config.yaml
experts_per_token: 8
activation: "squared_relu"
moe_layers: [0, 1, 2, 3, 4, 5, 6, 7, 8, 9, 10, 11, 12]
router_score: "sigmoid"
normalize_top_k: true
lr_router: 0.00126
vocab_size: 8192
tie_embeddings: false
lr: 0.00234
grad_clip: 1.0
train_tokens: 252800000
Below are experts of layer 7 (counted from 0) of a mixture-of-experts language model. Rows are named router (the router's row for the expert), up (a neuron's input weights, with its number), down (a neuron's output weights, with its number) and show model dimensions 0-159. Each number is 128 + 24 x the weight over its row's rms, rounded and kept within 0 to 255.
Before each expert's rows: a language model's description of what the expert responds to; "mostly gets" lists some tokens that are sent to it at least half of the time. This comes from a sample of Wikipedia text that the model never trained on.

# expert 6
Table cells after pipes like W, D, L, football positions MF/DF/FW, and inner word pieces such as bo-ul-der, Dis-ruption.
mostly gets: " MF", " DF", "In", "See", "On", " Robert"
router [108 115 141 137 151 172  98 151 102 142 120 175 138 207 112 130 120 135 117 134 122  91  92 100 136 150 105 110 128 107  83 134 129 134 117 115 140  98 111 103 115 108 139  87 170 134 145  90 110 101  95 137 122 104 116 109 115 153 111 140 104 116 149 128 148 109 145 131 123 149 162  97 172 135 140  95  81 141 108 134 106 181 152 133 156 127 164 142 111 120 135 108 110 135 178 121 148 123 142 174 116 164 119 122 113 137 136 177 102  98 136 137 164 122 174 122 136 152 148 123 156 100 132 111 117  47 135 111 128 142 113 128  78 157 151 156 135  90 117 112 133 162 129 111 117 110 147 134  75 123 133 112 123 104 127 154 154 120 131 129]
up2 [136 141 108 132 128 163 103 171 112 126 122 141 120 146 144 113 133  75  78 112 168 101 154 126 148 176  93  89 148 126  72 176 124 156 155 135 127 119 161  93 119 115 149  97 123 131 125 122 115 114 121 133 198 128 145 121 103 131  86  93 118 140 144 174 138  96 130 141 137 112 132 137 207 129 161 109  91 155 151 104  91 139 106 107 150 131 156 136 103 124 134 130 117 124 138 145 109 161 129  97 141 106 110  86 139 128 127 153  81 135 107 168 120  94 175 109 144 115 120 147 107 136 119 111  90 128 123 159 110 150  92 145 131 132  95 147 146 111 125 147 170 122 123 114 120 118 102 113  98 125 161 111 156 106 149 141 163 126 125 118]
down2 [ 81 110 132 124 146 159  61 156 128 148 181 123 154 130 128 120 153 121 106 128  98 139  89 110 169 131 143 139 158 112 146  96 166 134 154 123  82  96  99 145 126 149 166 105 140 148 138  91 174 135 125  95 109 163 121 153 109 124 136 125 123 141 127 117  85  99 186 116 158 109 115 141  80 130 161 130 133 101 132 144 115 125 176 158 169 113 103 143 137 185 151 154 135 104 113 132 133  77 169 100 163 107  82 140 125 104 139 104 114 134  90 134 142  75 126 153 128 120 136 153 104 122  83 113 121 138 148 122 112 102 151 156 135 133 138 136 138 118 123 150 135 116 135 113 129 138 121 165 100 133 151 118 149 117 106 101 104 114 109 112]
up3 [117 145 141 128 106 138  92 155 133 150 121 144 133  99 145 147 133 140  84  88  98 113 121 119 132 156  86 107 119 151 123 148 133 106 111 141 159 150 141 119 122 159 117  78 102 118 147  83  90 158 128 132  81 129  88 113  98 138 165 166 131 133 139  87 146  91 118  98 120 139 163 140 122  76 123 108 136 165 123 138 117 127  90 120 141 145 163 158 115 134 121 120 147 172 143 154 144 122 119 129  93 140 126 149  97 119 126 177 129 140 108 133 111 177 107 138 122 168  81 140  93 158  80 110  94 132  95 146 130 126  95 102 109 144 146 109 176 127 131 150 108 121 147 110 121 188 134 160 124 123 140 117 193 134 125 133 155 120 106  96]
down3 [120 127 148 138 101 115 145 108 107 127 150 108 110 117 148  79 133 122 143 131 137 143  97  92 125 113  73 139 145 125 111 122 138 157 129 145 138 122 127 110 137 128 139 113  95 121 197 131 144 144 122 120 108 146 103 135 137  81  97 105 190 125 101  92 145 139 146  44 109 131 101 135 138 109 138 117 128 110 123 105 133 112 136 119 100 119 143  94 155 147 147  98 195 146 125 105 119 145  64 134 105 114 148  96 132 136 125 120  82 146 152 126 157  97 151 136 172 148 114  88 122 141 154 118 113  94 151 111 165 161 129 115 155 149 118 151 139 179 174 142 127 154 135 107 129 128 115 111 129 190 127 141 124 152 112 137 174 122 138 133]
up4 [100 144 154 158 148 108  84 154 109 150 141 180 148 153 126 129  86 110 146 160 119 139 136 108 157 147 113  86 147 161  95 137 149 130 151 118 105 120 123  92 133 140 137 130 117 100 101  81 101 117 106 155 116  44 162 157 143 118 134 125 116 147 150 127 144 122  81 109 144  96 140 126 115 128 155 100 148 103 139 137 161 123 134 104 123 139 146 114  79 154 131 122 138 157 124 138 124 112 142 112 100 145 142 149 159 101 158  98 131  99 181 159 120 142 114 127 117 123 163 134 120 125 125  99  89 113 159 159 162 110 133  97 143 114 141  69 124  96 100 108 147 132 137 127 116 165  91 161  75 137 131 126 144 137 134 100  99 108 149  79]
down4 [143 121 165 152 121  66 156 122 162 106 111 123 104  94 147  99  86 103 109 132  83 114  88 164 132 114  95 110 113  90 107 139  94 143 104 127 145 117 116 144 136 138 122 113 113 138 168 142 127 157 168 142 145 143 148 156 119 131 100 123 134 122 106 159 180 122 146 103 130 119 158 130 134 108 125 148 118 168 131 137 128 162 115 144 121 129  69 101 120 192 147 139 114 138 117 119 177 116  88 106 139 101 172 111 109 112  79 123 119 141 159 114 110 135 112 163 131 127 133 148 155 180 170 103 141 137 115  87 144 112 113 144 107 101 140 175 166 148 147 125 117 155 122 128  91 154  81 103 138 141 127 128 143 146 100 117  93 150 131 143]
up5 [141 160 137 183 106 106 116 142 117 190 138 150 133 150 104 100  80 120 151 182 156 101 154 141 134 138 159  94 142 123 124 120 126 139  98 124 150  86 131 131 130 144 131 115 116 123 155 161 130 117 129 151 125 103 142 137 127 149  48 117 102 122 157 151 137  93 135 116 122 146 144  78 120 151 170 116 130 115 147  91 134 116 122 168 146 126 104 150 133 138 101 125  95 118 108 145 135 146 124  84 114 118  95 135 113 184 141 107 120 124 147 117 118 141 164 141 150 170  95 127 136 137 100 134  97 116 148 147 131 125 124  93 103 125 127  96 135 146 160 142 102 189 112 124  61 178 134 115 130  88 106 116 148 112 119 106 149 131 158 100]
down5 [160 143 146 131  74 152 149 106 129 157 114 112 144 129 107 130 117 131 138 167 138 123 114 119 128 104 112 127 120  97 140  97 132 164 108 107 143 116 190 117 109  91 158 117 140 115 126 162 135 134 126 151  95 134 123 115 154 148 131 111 105 131 127 109 113 163 145 139 100 121 129  82  97 122 162 176 134 126 111 158 107  97 118 155 138  77 130 132 138 121 155 117 160 156 116 126 103 166 151 138  89 114 145 121 100 219 149 127 132 145 121  83 131 196 122 113 127 167 126  50 109 123 121 117 120 128 125 133 131  86 155 114 134 157  82 144 133 107 111 139  95 121 146 183 119 103 136 106 144 127 118 162 113 120 125 106 106 129 136 113]
up6 [135 128 140 128 135 125 113 120 127 130 105 144 175 124 107 107 147  89 119 110 147 164 130 136  98 137  85 116 158 122 132  95 126 152 137 108 123 115 162 145 172 156 166 116 107 185 135 136 111 118  79 108 127  93 130 133 141 185 106 134  91 119 136 138 100 113 143 115 115 111 162 130 196 161 135 141 128 147 137  97  93 110 125  96 120 173 123 147 125 156  93 125 159 109 102 111 154 100 149 179 134 128 114 137 111 130 151 172  74 156 145 165  88 120 141  91 137 131 149 163 148 141 115 120 115 112 159 140 150 133  73 100 138 117 138 146 141 100 119  99 129 111  99 130 143 108 135 121 112  83 111 178 155 115 158 112 134 159 149 149]
down6 [120 124 136 136 134 161 111 126 125 135 141 109 109 145 102 147 132 125 122 113 109 126 136 157 136 160  95 137 140 140 126  82 120 137  83  83 126 169 108 129 135 159 153 115 129 118  90 104 147 160 154 123 165 166 106  81 144 136 125 132 163 115 101 139 130  54  71 147 102 149 135 146 159 115 161 132 121 131  94  90 171 154 164 125 113  73 128 195 161  96  90 148 127 140 122 139 132 125 131 135 168 151 123 115 148 121 106 105 193 141 112 123 175 126 105 122 133 138 125 119 121 116 132 152 108 112 117 144 127 128 130 163 121 133 106 166 156  87  79 130 120 142 155 126 127 131  94 157  87  89 112 114 122 110 110 122 155 154 121 125]
up7 [130 139 145 137 192 112 118 130 103  91 107 107 127 107 111 143 137  96 104 151 189 119  87 139 118 123 129 157  96 158  97 151 112 154 131 173  97 130  92 203 136 138  95 160 150 109  99 158 144 105 111 123 104 133 169 130 134 140 103 145 105 104 125 120 104 103  87 113 129 109 122  85 130 113 162 113 135 121 136 126 151 148 123 106 109 161 102 167 127 146 148 105  84 157 138 124 132 165 151 101 139  99 112 136 120 128 136 128 110 114 109 108  95 130 142 171 153 154 140 137 141  93 107 123 111 123 157  94 179 156 138 125 142 138 158 123 157 127 152  87 103 136 105  97 138 172 162 127 131 127 115 136 122 139 156 148 189 136 160 126]
down7 [122 158 105 117  47 149 136 158 141 118 140 148 113 146 142 138 146 141 118 144 116 115 166 119 133  83 104 105  79 157 123 161 118 157 146 111 166 113 137 133 145 120 116 115 112 135 148 127 178 115 141 144 112 111 149 107 122 130 108 114 151  95 142 119 156 133 138  82 127 169 113 106 123 177 156 145 113 106 171  94 119 139 159 174 167 124 138 135 160 137 155 105 114 176 106 137 107 104 135 146 130 144 139 131 104 161 106 150 150 113 146 134  99 138  93 161  98 123 114 102  94  74 139 137  90  96 149 133 112  95 116 149 121 132  82 130 138 179 114 121  83 140  87 166 145  92 109 122 131 140 135 113 127 139 106  92 138 145 147  97]

# expert 2
Sentence-final periods, line breaks, table pipes and equals signs, plus opening pieces of split words like inter|se|ction, un|ivers|ities.
mostly gets: " South", " North", " app", " Ru", " K", " cl"
router [ 90 123 102 122 166 160 110 116 123 157 151 137 137 160 114 113  71 165 145 159 115 153 126 115 139 145 158 114 130 114 161 118  84 138 121 149 171  70 123 141 154 114 136  88 177 121 126  92 111 120 131 101 142 144 141 146  94 110 143 141 154 113  95 157 168 122 158 127 118 105 157 142 153  99 111 131 115 134  81 117 129 124 143 142 145  96 145 109 140  94 142 109 179 118 133 112 136 143 146 128 129 121 151 153 129 142 120 155 140 166 119 144 155 111  94 142 110 136 191  85 136 103 151 113 114  90  99 158 122 107 150 167 134 162  81 160 125 159 111 127 105  87 156 154 114 147  92  95 130  90  92 141 128 106 126 116 117 156 119 144]
up2 [137 111 138 171 114 131 119 126  97 133 138 127 187 135 115 132 105  88 124 128 175 104 134 126 123 159 144 114 180 142 127 103 113 136 139 102  91 136 148 126 117 132 104 123  87  89  84 106  92 143 135 127  68  89  94 170 109 142 115 138  99 164 154  91 118 116 126  75 153  89 172 146 121 135 137 162 125 116 177 107 165 136  70 129 110 168 152 143 122 139 132 133 122 168 157 154  90 140 138 121 141 151 116 143 113 118 130 117  93  92 165 110 117 146 115 129  62 154 120 132 123 112  93 126 136 122 163 175 126 134 148 114 108 103 124 111 122 106 148 111 103 129 115 146 115 127 125 137 109 101  88 131 135 150 114 121 110 130 157 105]
down2 [101 121 103  87 135 112 108 153 131 156 140 148 128 119 151 169 112 141 153 170 167 141 132 116 122 134 187 133 110  92 145  98 118 156 150 139  76 111 150  97 145 141 123 107 124 131 138 122 103 118 117 104 137 134  87 114  87 142 154 112 156 138  80 128 103 153 111 167 130 111 165 105 153 120 130 134 126 122 115 151 118 118 153 114 127 144 166 113 160 170 114 121  92 125  77 135 122 142  78 144 147 127 134 160 120 133 111  73 130 114 121 173 115 129  74 146 158 106 116 103  99 112 139 156 159 146 135 125 112 111 167 128 149  74 164 110 102 126 156 129 102 118  93 146 146  61 138 157 139 121 113 184 114 134 137 146 140 129 131 144]
up3 [ 95 145 124 161 148 116 123 150  94 139 109 113 151 146 146 152 127 130 146 120 161 128 162 105 163 137 153  78 127 127 104 139  89 120 166 157 107 151 147 155 179 115 155 123 115 137 123  71  97 146 117 129 103 118 138 129 128 167 133 139 136 103 171 116 134  74 152 188 140  98 133  92 140 144 142 154 106 141  91 156 139 137 117 107 109 127 126 154  89  99  97 152  70 144 165 135 163 156 121 123 131 122 132 131 122 136 175 170 148 134 143  90 123  98 118 127 129 127 130 133 139 128 127 141  81 139 134 167 106 138  97 112 153 147 105  98 153 101 146 140 104 133 102 126  69 145 174 134 101 122 110  70 121 108 113 102 137 136 140 138]
down3 [ 76 117 155 125 121  93 119 133 200 162 140 109 129  67 125  84 121  89  97 106 104 157 142 149 136 107 134 143 129 101 112 161  89 167 140 138 129 151 143 121 125  90  96 129 123 101 174 118 118 124 134 151 109 149 111 114 119 102 159 119 150 160 148 141 141 116 140 132 146 165 131 134 140  91 141 107 132 145 151 117 121 152 111 145 123 125 148 122 129 116 127 133 156 133 162  95 132 119  89  70 138 152 135  99 132 126 168 171  74 160 127  88 166 114 182  81 125  98 120 109  97 130 134 115 110 137 108 144 125 130 139 133 143 125 115 156 159 125 113 131  76 137 140 122 115  99 114 164 165 113 156 148 172 152 143  85 139 122 140 128]
up4 [129 153 145 169 188 140 118 152  84 124 115 128 114 135 143 148 112 114 111  79 151 115 106  99 134 143 122 112  99  99 138 175 127 135 134 130  88 105  73 168 180 132 124 121 130 103 132 185 110 126 146 135 154  78 113 112 168 174 112 128 126 118 117 132 131 122 127 154 107  95 116  95 140 146 121 121 109 196 163  99 148 166 148 120 103 129 123 129 152 169 121 128 113 127 149 142 133 132 143 122 130 122  82 107 126 135 145 142 133 172  99 134 148 116 152 121 143 151 123 162  96  83 105 125 103 126 120 119 126 121 131 104  85  96  87 109 115  86 152 136 124 161 157 180 139  90 129 108 116 128  96 113 120 110 158 142 121 100 105 144]
down4 [130 143 142 133 157 113 113 164 128 128 147 102 138 137 114 162 115 147 115 118 102 128 125 115 119 134 135  66 194 149 133 106 171  84 161 150 117 104 128 171 146  79 107 130 127 105 161 137 169 113 179 152 105 143 108 161  91 175 118 141 138 127  89 127  81 136 127 132 129  82 120 130 115 115 152 127 125 124 115 105 151 130 152 120 173 152 138 182 134 132  85 125  91 135  94 122 104 140 133 138 118 142  89 147 131 108 130 104 124 118 154 169 175 110 132 138 131 112 105 136  89 124  97 123 137  82 137 113 109  91 132 157 129 160 153 140  98 141 102 123 174 133  87 111 151 129  90 158 100 133 122  83 136 136 127 147 135 109 124 158]
up5 [146 106 141 165 159 140 126 146 104 183 136 142 139 134 114 146 139 115 148  93 136 110 105 193 131 167 162 131  94 113 134 108 104 135 153 116 106 155  61 135 122 144 133 148 121 107  89 103 163  91  98 167  97  94 182 161 150 136  69 129 134 107 132  98  87 152 140 175 117 135 124 141 170 134 147 127 126 166 111 123 103 143 107 127 113 118 130 133  90 136 140 138 123 138 147 118 131 156 127  75 117 134 134 102 126 107 137 158 130 167  98 130 156 140 112 146 120 113 115 126 129 162 140 123  96 117 148 130 116 108 102 148 104  83 142 137 158 140  87  55 134 138 101 117 115 137 134 142 119 128 170 139 152 115 120 150 138 139  97 145]
down5 [134 144 114 154 102 119  90 106 134 133 131 130 157  99 100 153 143 167 113 100  84 103  98 159  99 110 122 130 121  88 108 124 108 139  99 129 149 109 126 126 121 114 160 117 203 134 135 136 139 116 147 151 149 137 130 167 128 144  92 116  83 118 114 109 133 143  94 158 130 125 145 119 133 137 155 105 126 132  99 138  90 101 153  97 145 144 153 107 138 109 145 131 140 114 138 169 174 126 125 130 143 146 115  73 153  81 128 126  98 136 157  87 139 112 130 166 140  88 141 109 187 137 136  95 124 125 135  77 137 118 167 160 150 183 108 121 131 160 119 141 150 148 137  83 101 112 159 159 119 130 127 151 151  83  97 125 148 169 108 145]
up6 [108 119 110  93 141 115 107 157  73 158 146 111 108 165  58 129 145 108 148 124 120 139  77 124 128 151 126 115 108 138 150 149 117 117 156 101 118 124  99 152 135 121 111 118 149 145  69  73  96 128 106 135 143 145 168 132  74 161 117 171 165 135 165  94 118 127 120 131 136 119  86 158 161 137 121 146 106 121 161  99 112 145 139  93 136 111 120 135 122  82 115 125 107  64 141 115 138 108 112  72 126 145 142 120  94 173 167 136 117 151 141 115 100  92 128 144 142 162 124 139 127 123 119 120 106 125 140 125 139 117  93 137 153 144 165 132 160 156 118 103 140 129 174 132 125 138 120 150 110 114 134 130 147 146 128 167 169 146 157 109]
down6 [111 112 118 174 169 142 147  82 122  92 136 109 160 101 119 160 105 174 153 110 124 135 163 113 158 137 140 122 158 130  95 146 125 142 135 123 108 131 126 114 133 155  96 144 139  93 138 146 115 124 100  98 174 149 144 130  97 185 116 121 124  93 147  96 115 167 133 109 122 135 125 108 124 149  90 133 115 153 151 122 124 149 177 143 133 109 118 105 116  61 114 153 125 143  90 136 106 118 111 156 101 121 109 139 167  96 154 129 116 131  73 111 151 105 142 151 105 130 112  51 145 133 117 174 110 117 125 118 136 123 119 146 166 165  84 129 121 125 152 111 160 177 125  69 125 120 120 145 141 111 112 144 155 138 124 109 128 151 128 158]
up7 [115 160 130 148 140 123  90 189 117 164 143 156 109 135 118 140 128 106 109 130 163  95 110 138 111 113 140 125 147  92  88 192 118 160 134 125 152 143 138 127 147 143 115 125  83 163 107 135 106 154  85 110 120  80 121 147 111 166 177 154 115 131 137 138 127 163 139 153 109 114 123 120 114 135 114  95 153 130  84 121 113 188 115 104 108 131 128 157 104 132 147 110 114 106 145 119 136 121 135 143  99 120 112 132  94 150 174 129 121 147 161 146 127  79  91 150 152 141 136 153 110 123  92 105 112  84 220 148 132 105 124 118  80 142 128 125 115 101 142 103 111 128 132 134 139 138 115 129 116 139 186 144 129  90 124 128 108 125 154 126]
down7 [115 180 119  74 133 155  97 146 120 143 135 151 111 114  95 130  99 135 107 100 139 115 179 132 128  80 124 132 108 111 141  94 146 154 201 110 133 155 150 125 143 126  98 152 129 111 120 102 132 140 123 109 106 120 113 124 120 190 164 102 145 121 156 119 186 136 134 106  82 157 146 136 107 111 125 187 126 131 138 127 131 111 135 146 125 167 111 138 145 161 120 134 148 122 131 101 114 119 152 135 140 125 129 100  74 115 119  88 141 121 144 127  79 115 155  96 114  91 149 171 145 135 117 138 150 112 111 137 115  83 141 152 110 119 141 181 124 123 148 129 158 146  86 143 156 156 130 128 144  90  74 135 106  98 124 138 123 102 127 159]

# expert 17
Auxiliary and linking verbs was, is, are, been, became, plus final pieces of words like sat|iri|zed, Sever|al, Cons|ume|r.
mostly gets: " are", " been", " made", " would", " was", " is"
router [105  58 145 133 124 113 133 112 148 118 171  94  98 100 130 143 197  89 109  95 124  99 119 116 104  77 107 143  96 118 118  95 131  99 165 133 148 159 153 116 115 115 142 150 123 140 149 138 146 142  97 116 157 120 122  96  91 132 135 110 149 146 112 156 114 157 114 145 132 160 102 176 133 160 115 154 144 127 125 153  92  90  81 129 142 126  81 140 134 112 127 107 123 127 139 130 132 154 107  87  91 154 131 172 142 129 128 123 152 117 153 131 113 185 134 131 158 163 139 162 112 131 162  87 154 159 132 118 165 138 150 119 147  78 126 100 127 110 128 147 122  95 169 127  98 128 121 123 125 132 118 150 139 169 154 111 118  90 121 111]
up1 [111 119 110  75 168 127 109 143 106 117 162 110 125  89 115 127 145  95 130 129 133 116 145 106 171 147 112 113 127 142 122 128 161 143 135 110 117 128 141 116 120 147  99 154 153 126 104 116 104 112 163 150 128 147 164 108 129 150 144 126 146  91 124 136 126 159 128 100 132 141 160 112 103 109 134 146 134 172 170 129 138  83 145 144 132 156 128 183 115 131  93 160 117 119 108 138 144 170 123 151  73 167 106 145 177 133 126 128 120 146 129 147  96 151 134 102 100  83 105 147 153 108 148 126 114 151 110 118 125 113 109 125 103  64 129 146 150 100 149 175 116  91  97 160  79  84 121 124 109 133 173 155 160 136 119 127  65 140 126  91]
down1 [134 155 115 116 177 118 222 112 131 125 130 109 109 100 142 132 145 152 131 150  87 117 120 128 140 102 122 126 110 123 132 106 135 147 115 101  87  99 112 157 132 122 127 113 105 123 109 179 146 130  96 107 111 165 123 172 127 109 144 130 157 142 121 110 104 124 118 112 125 144 133  78 127 136 114 106 148 173  72 119 132 142 154 123 137 131 150 115  72 147 150 153 119  99 142  93 115 129 127 150 124 114 101 118 160 126  83  98 156 173 136 143 136 123  93 107 131 109 113 113 134 124 164 116 137 160 147 158 111 178 156 155 150 160 118 113  95 128 135 133 150 142 144 158 132 115 134  84 131 127 123 104 144 165 155  70  75 145 163  99]
up2 [151 147 138 120 119 116 110 125 131 126 139 159 130 149  95 157 140 107 150 145 126 167 162 140 106 146 123 118 110 154 149 132 115 159  87 137 113 114  87 127  98 139 147 161  99 116 149 114  75  91 136 132 123 148 103  96  90 145 103 130 116  73 154 111 154 103  93 126 165 152 148 148 142 116 129 118 141 116 157 101 102  94 160 155 133 179 103 158  93 134 120 135 135 102 140 143 158 186 130 132 121  99  88 145 128 172 142 125 149 137 110 136 184 170 107 158  91 174 151 130 160 132 124  97 117 111  90 131 104 105 140 146 174 104  92 115 136 130 129 144 109 100 107 126 132 157  99 152 122  69 105 153 137 140 105 130 149 138 111 106]
down2 [154 162 162 148 116 125 167 115 160  75 108  82 142 105 142  89  92 135 116 141 129 126 152 131 101 113 136 139 101 145  90  80 122 128 145 126 147  81 108 120 135 105 151 143 121 120 131 123 144 139 149 148 108 138  84  99 108 137 129 129  97  95 139 122 118 156 177 112 150 157 123  87 119 124 182  99 151  88 146 122 193 129 105 140 128 150 109 129  95  81 113  86 145 144 130 122 120 137 161 119 114 145 113  86 121 128 159 151 133 138 162 105 106  94 130 133 121 154 102 117  82 132 149 117  99 133 129 182 136 135 105 106 150 133 136 168 138 143 129 155 136 142 153  82 142 155 136 129  94 126 150 122 146 148 108 163 190 116 124 130]
up3 [102 141 125 127 141 113 120 131 132 116 105  88 135 158 127 170 156 128 109 165 136 149  89 150 124 117 138 109  84 139 108 146  95 136 108 115 130 150 130  87 166 134 162 142 115 108 119 130 119  99 155 171 150  85 158 140 126 191 159 145 118 101  88 116  96  95 151 132 132  81 149 150 133 110 120 116 127 161 143 127 136 132 124 119 119 180 110 174  99 116 120 113 105 158 107 156 141 133  95 169  74 132 113  86 107 106 128  93 151 115  85 123 146 120 115 181 155 127 108 132 140 159 103 103 138 130  86 130  72 116 112 109 141 116 156 102 159 115 123 160 102 130 103 108  94 167 127 104 129 120 130 126  96 163 136 104 154 127 138 148]
down3 [ 97 148 107 147 157 152  93 156 129 109 111 137 129 142 124 116 102 122 154 132 117 136 133 121 151 164 135 165 161 109 127 118 152 151 165 120 148 126  91 151 129 122 131 153 106 110 138 103  88 133 126 100 156  57 111 119 152 110 143 111  81  99 155 135 116 149 165 120 116 126 136 139 111 133 125  91 130 114 151 139 104 151 147 161 163 128 124 116 161 151 119 113 122 139 125 171 127 127 154 121 120  90 132 116 144 118 111 147 156 128 111 150 145 118 126  98 134 115  86 140 144 117  95 142 124 100 141 122 100 116 146 153 113 204 141 145 122  91  99 121 112 106 124 150 123 176  95  25 136 117  86 117 168 149 131 125 139 190 155 124]
up4 [152 145 115 146 125 131 124 108  96 130 136 118 126 108  94 167 126 102 105 156  71 124  92 142 148 110 152 112 121 164  75 150 105 169 138 139 121 126 103 113 132 124 134 167 125 154 151 109  95 126 121 115 130 112 101 126 156 141  92 128 114 131 165 129 107 110  92 105 162 104 117 128  95  83 155 199 130 152 163 145 127 101 132 107 147 160 117 137  91 128 132  95 121 101 132 139 133 158 132 145  73 112 135 136 138 169 108 171 136 124 124 166 157 110 140  87 132  89 106 152 140 138 106  71 140 106 127 137 131 171  92 126 159  98 140  97 142  82 127 168 109 129 134 137 140 158 139 147 102 163 118  90 121 114 125 148 174 134 139 122]
down4 [ 95 114 124 122 114 179  69  86 135 138 134 125 155 164  85 122 128 147 130 131 106 139  55 129 139 106 132 113 158 106 124 113 150 152  92 166 128 114 106 130 182 158 121 104 167 107 116 165 135 119 136 124 125 126  61 108 119 147 144 137 121 146 108 101 113 143 174  91 144 101 154 153 106 134 137 117 171 104 136 169 140 143 115 118  99 144 141 167 148 139 139 118 143 107 151 154 118  83 139 103 150 165 157 144  74 132 119 122 138 122 124 138  62 112 141 112 105 151 166 159 140 114 135 144 171 136 104 106 114  94 131 138 111 155 127  94 131 129 107 124 153 146 146  97 104 130 135 131 138 143  97 157 147 126 108 124 161 146 120 143]
up5 [128 177 120 129 105 114 112 168 145 127 141 149 113 159 159 136 129 101 152 130 140 166 135 152  89 169 175 132 133 146  97 140 128 139  98 122 163 115 122 153 115  85 144 132 102 102 122  96 129 155 143 138 154 112 163 110 168 154 124 144 133  86 122 123 143 111 182 150 134 103 123 109 133 132  97 139 135 169 121 132 147 137 117 146 132 144 116 141 136  92 142  81  97 127 162 117 118 103 109 102  91 128 128 134 159 100 143 134 153 140  99 141 128 113 112  43 116 158 142 140 150 126 107 154  89 158 163 142 138 152 119 108 141  78 166 116 119 152 150 114  94  94 141 128 111 151 101 184 127  88 126  99 163 126 138 107  89 160 119 125]
down5 [140 151 157 132 140 127 132 172 123 147 128 142  98 121  94  91 100 135 125 127 117  78  85 124 134 147 149 148 165  56 138 151 123 146 163 107 135 148 109 110 113 141 125 113  92  99 134 153 130 125 162  86  65 167 106 167  78  76 109 118 117 124 161 170 155 160 139 128 146 147 152 132 130 114 150 128 151 121 130 138 118 128 117 136 100 103 151 160 114 117 110 141 122 140 108 128  83 125 126 126 150 133 156 136 165 148 111 169 130 166 102 161 124 102 116 143  90 143 128 125 161 110 138  70 144 185 138 149 138 149 121 118 102 129 134 112 128 104 127 144 129 151  88 136 108 124  93 117 131 127 122 163 124  71 126 127 171 130  93 126]
up6 [124 138 169 148 139 158 130 167 105 131 141  72 118 149 145 176 102 123 100 127 110  75 108 130 148 151 136 119 140 102 104 103 148 152 124 110 129 147 118 100 158 127 164 137 104 102  94 149 177  68 142 129 123 113 102 157 173 143 111 149 102 114 161 151 105  91 114 174 140 148 125 154 131 116 152 143 156 107 124 153 129  87 127 125 151 149 119 122 162 158 127 124  89 159 137 103 152 172  96 124  98 147 122  95  99 133 135 145  97  97 139  89 100 109 101 103 133 132 126 153 129 144  99 168 115 132 140 142 136 124 106  93 133 105 126 155 185 100 108 121 118 169 163 135 125 133 139 162 126 127 101 129 126 137 126  95 182 147 124  99]
down6 [140 122 157 119  96 138 121 113 107 138 121 124 134 110 112 111 117 107 100 160 126 130 156 121 133 127 146 132 124 191  90 118  93 108 118 139  52 108 162 156 127 176 165 177 139 148 129 135  83  92 111 114 108 163 105 152 130 134 110 146 152 126 137 129 136 134 102 119 153 148 118 128 127 120  61 101  98 114 168 112 118 133 143 154 151 134 119 154 104 131 112 132 133  98 113 161 152 133 110 107  91 150 129 144 162 155 102 146  75 160 127 171 176 128 119 166 133 113 158 119 112 134 152 123 121 124 125 124 107 135 145  72 113 175 144 117 106 143 139 122 136 120 109 110 155 155 182 143 100 158 119  94 142 127 120  66 140 131 114 108]